Experts of a small language model.
Size: 12 layers, width 224, 48.3M parameters.
Experts: 40 experts in each of 11 layers, 96 ReLU neurons an expert, 3 picks a token, a sigmoid router, a shared expert of 192 neurons.
Training: 360M tokens, 7874 steps.
Below are experts of layer 5 (counted from 0) of a mixture-of-experts language model. Rows are named router (the router's row for the expert) and show model dimensions 168-223. Each number is 500 + 50 x the weight over its row's rms, rounded and kept within 0 to 999. Numbers have three digits each.
After each expert's rows: a language model's description of what the expert responds to. This comes from a sample of Wikipedia text that the model never trained on.

# expert 38
router:542614432498468568517549586513517472543529502568507494446473484483528538490512544496386524492551571569489397513492542480543499512459550487466470505456538509555502467579
It responds to: Personal pronouns as subjects or objects in plot and biography narration, such as he, she, it, him, plus opening pieces of proper names.

# expert 15
router:564482500526459514527533476508448520487430523524547518465509474502515546555475463517421586589442565566444519508475537499452524579410550439445443512519542545528482490520
It responds to: Pieces completing proper names: Latin genus and species endings (-ius, -idae, -ensis), given names like Anna and Ekaterina, and countries like France and Italy.

# expert 18
router:547455427538487523524516584438478485397492468543527493529520404366543587556461491554526502546590484567446460518436494593582511527416517508461482526551548531553442557509
It responds to: Auxiliary and modal verbs before participles, such as have, had, would, not, as in "said to have been", plus list dashes and table pipes.

# expert 29
router:538492505515484492463532520483534456555485568466569521429575541512535538486521544513436455581623539512461442542442530577473575536427566457387446544527552550505568391510
It responds to: Articles and possessive words before a noun in prose, mostly the, plus his, its, their, 's, The.

# expert 19
router:489566497480488497521529510428549495505408458619500515456524428368585521479475537491487584515476546549413494532475507492484456510459503444403550511548498596526550509557
It responds to: Nouns for events and periods in biographies and sport or media articles, such as season, film, album, Cup, years, episode, often after the or his.

# expert 8
router:532526492540413518471518534450471463423460462467516443470548490424521500515527562493511500548561518580458398476457500578542589495513493535422483435505559610568469436559
It responds to: Words inside titles of songs, films, shows and place names, often after a quote mark or The, like Love, You, Night.

# expert 10
router:570576426527425514452529575449577463484471549540573543515557526474562555440451579509479534450498554495473466544437554521554558544364489500462452450577508541498534492536
It responds to: Surnames and role nouns naming people, often after first names or nationalities, such as Jones, politician, footballer, director, wife, translator.

# expert 27
router:480504412553517531472549479461456520522494559504523487472536497377586468509524565460484559555512546539405438562456499506592565536443487471445549490520541596567461426511
It responds to: Coordinating and linking words joining phrases in prose, mainly and, plus but, or, with, including, and the ampersand, as in trust and cooperation.

# expert 28
router:484576482516428475561581521551431487487478501508560537465593394484576486414492530496433633525559490554503386491553516565542608530430527521481434517479563580561509430505
It responds to: Middle and end pieces of personal names, foreign words and taxon names, like Evel-yn, Ehsa-an, Nebuchadne-zz-ar, Par-vicingula.

# expert 0
router:524545435545442533482451489499493517545447510517530487431646482460508515515435469527475474509456535499472456554553514625537543555485526532469478522534543549483463461457
It responds to: Column header words and first cells of wiki tables after a pipe or heading, like Name, Round, Date, Goals, Apps, Total.

# expert 34
router:546589483572447485504513474434531456547483481534475496505568458469533516517532604560533479520557576596490487511497499561519619438452502466487444452524563499510551477476
It responds to: Function words opening clauses or quotes after a noun or verb, such as which, that, where, when, opening quotation marks, and "the" after "of".

# expert 5
router:497571451529503493476538515489484456528474462565506523532511553475530510454529549461444539484497566520411508536509498487481497435429639387474399488531518474591518429542
It responds to: Commas, periods, quote-plus-punctuation and section markers that end clauses, sentences or headings, e.g. ",", ".", '",', "==", list dashes.

# expert 21
router:578506496595428496472486527574501555439423556562490521495530450476570532507426481496459576527522513558395482474480524519577559530493489500460500411487519511567447476537
It responds to: Pipe separators, blank cells, digits and semicolons inside sports, election and game tables, e.g. |, 2, 16, N/A, lb.

# expert 35
router:537533550549471601459491535463412427503522458588488431542622474466586533483536522521479501583581530534418408495463551507539550533450526397566475468543481614526481458485
It responds to: Capitalized words inside names of institutions, places and organizations, such as University, National, Street, Railway, River, Avenue, Palace.

# expert 12
router:525524531638446548489479471450506532388435511566563467492494442506529568460457466505399489513483527554503414558457488491526522425516553467519448478520512636512552494523
It responds to: The articles a and an, to, modal verbs and plural noun endings in explanatory prose, like would, can, -ations, people.

# expert 13
router:547522513577419453484484569503512471388514522518552501478490505419560548493528459520477493464497605506485535607504502511484549506511540521469493425454478600599503457498
It responds to: Percent signs, numbers and ordinal or ranking words in census and ranking text and tables, e.g. %, first, second highest, total.

# expert 11
router:478585445534547549472542602506566432444420533547518479514565460404531461437493552590504478517534517555439479559511525559458539570474504406488559568538577515551538375514
It responds to: First three digits of years such as 193, 196, 201, especially in birth dates and lifespans in biographies and lists of politicians.

# expert 31
router:455607536480455472463569565502528456470439531512528476440546408411629533471513496533444541567521520497466447526490476558495542450487547470487509515504491569531545386498
It responds to: Pipes, spaces and dashes just after a year or number in table rows, plus score dashes, vs, and coordinate symbols like °N.

# expert 24
router:541510534574426524447584506556453491451480445617525523501523509489589489479507546488435475498547499553388494544440472460556503554519523531446461458542525524503462467518
It responds to: Pipe characters between table cells, plus dashes, semicolons and colons separating fields in tables and infobox-style lists.

# expert 39
router:549506511548460527445543467525476483551481553540533383472514442455569559466541546546503582471506554538501501537434459494541554532413562440524496508512536635542455413562
It responds to: Single capital letters beginning a name or abbreviation (P, K, St, J) and pipes before genus abbreviations in species tables, near coordinates.

# expert 6
router:509511542597441496491517532445410461506470513554517408513606487536571556468466467442493541521490509504442436517486580495524592526487530417541440463552534632500465458481
It responds to: Prepositions like of, in, at, from, near, into, along in place, transport and landmark descriptions, as in "based at", "located near".

# expert 36
router:429510497517444502505574590448436477502498449586496543488514415490640488471439538504528507565553557638443522545453507525498597494454630554525433493496564559569535459509
It responds to: Letters inside parenthesized acronyms, digits in codes and route numbers, and LaTeX braces, like (VCE), (CCDI), SR 664.

# expert 4
router:484483538494519518529474591457461421506440569520517475460553452444583526466512546557467502522518633602470485552492475571499547443548551435439457488508564510536451519511
It responds to: Descriptive adjectives and adjective-forming word endings before nouns in prose, like large, British, local, -ed, -able, -ic.

# expert 9
router:494527543564427520433548524542483498471476588523505452458483431425571529476527521564477539526521557585440429585506533527585582474509552477531483436555493584511489451526
It responds to: Single capital letters or short first pieces of names and heading words, often after brackets, quotes or ===, e.g. B(us), D(ocumentary), Luk(yanovich).

# expert 1
router:517519413512459522544524496446504399480485416506441480459536412483524594525409481499513532515502569515432518528501488547499629483451572509452461512509494569516479421516
It responds to: Subordinating words and prepositions that open a clause or phrase in running prose, such as after, before, when, because, during, However.

# expert 22
router:530556502519483504516555538485590556488399469535543497440489474495521543482444454490480621580589593507418483457474513524510481511500546459409419484532500534522554405433
It responds to: Prepositions and verbs in sports career text, mostly in, to, at after won or joined, as in "won a league title in 2012".

# expert 23
router:507521506524498556535574556523536461426464576531475469415535477481598502457457441556493536587525520532447543598480484539546513548446559496475472457529551508514543488458
It responds to: Single digits and pipe separators in tables, tracklists and dated lists, such as the last digit of 2009, track times like 4:25, and score cells.

# expert 25
router:505593493494469537516564514544477388510439528563575493491595495432523503442443481540494541570544599515476430522483556550515572495470483466466462496527476559525525438507
It responds to: Inner and final fragments of proper names and places, especially foreign names and club or town names, e.g. Hels-ing-borgs, Vill-ar-real, York-town.

# expert 7
router:544497518534496506574593517594520522460442579510492492450530477449523551516539520485531492581498551520442438527512518540550561525409480497559441501497582606544563381534
It responds to: Commas, semicolons, periods and ampersands separating items in name lists, place lists and credits, as in Henderson, Kaufman or Jackson, Matagorda.

# expert 37
router:504576463545450549445558453543557510414484515625581476471557414489571563482594559564399488444513593583437541551467558582524594447446510451475416471525472570565473444508
It responds to: Opening pieces of verbs and other words split into subwords in narrative prose, e.g. re, ex-chang-ed, b-oo-ed, track-ed, fle-e.

# expert 26
router:515545513546517529501552537427528464524407437555538501512514506415584528529452549483533551476540556498419434555471570582537585467440546522493538511542503607569505452442
It responds to: Month names and day numbers in dates, especially in office terms and lifespans, such as "from March 4, 1879", "born June 30".

# expert 30
router:535600457587503554514520484429487480479516535515536510519548491480551508443453475472450594522520507553479473518427552499478560583464486488494494536569596566541528484552
It responds to: Forms of be and became, such as was, been, being, plus the space or digits before a year, as in "in 1835".

# expert 33
router:604451465534470536459485533505488426451522524466542534501541527446483541546379447456364532497497503523444447545477567511505614549522573452507535526535476508547514381532
It responds to: Passive past participles after was/were, like made, released, used, located, plus spaces or signs before table numbers.

# expert 32
router:512568417591459499441544539543470564450432521560506507478544483535507524468535552500471454547522486470462516521543488541551526613428554469471462504493534535581507445545
It responds to: Sentence-final periods, decimal points in numbers, row-ending pipes in tables, and year prefixes like 201, 198.

# expert 17
router:496523504537521534541457487559533548446464479547474508467556478443556532503421448492515501555615597551464482466482569626499554576465494489477484508477512515580508465521
It responds to: Table-cell labels such as country codes, parties, award categories and results, e.g. ENG, USA, Republican, Nominated, Album.

# expert 2
router:540613436525497556451561596544504428526500487532486425475501447481566491534518514547401553492528564589417540543455534586538540476493542488456450464515539569572447444458
It responds to: Opening or middle pieces of content words in science and technical prose that need a suffix, such as kinet(ics), mod(elling), project(ive), poll(ination).

# expert 20
router:516535475542494516491522539482399423501497568548604549481561479488604580488486438476504503489493507543426476492548621553534558576415511481525504524517501636590500437468
It responds to: Administrative and location nouns in place articles and coordinates, like village, district, province, region, area, °E.

# expert 3
router:535487485525445540470575525453422549482442548525570467487476505530562537520484510548457468568533598530471455554503530500506541514492524425495427571523551561568428486501
It responds to: Quantity words such as most, more, one, many, several, plus compass words and leading digits of numbers in prose and tables (80, 77, 32).

# expert 14
router:533497456490427571506508502549452472487493525561503406462540497428547498484466504476466485549521509572509462543402527546479559514469534507463491482495542553526461440484
It responds to: Letters and word pieces inside non-English words and names, including accented, Cyrillic, Old Norse and Thai text, such as ú, œ, Автомоб(и)ли.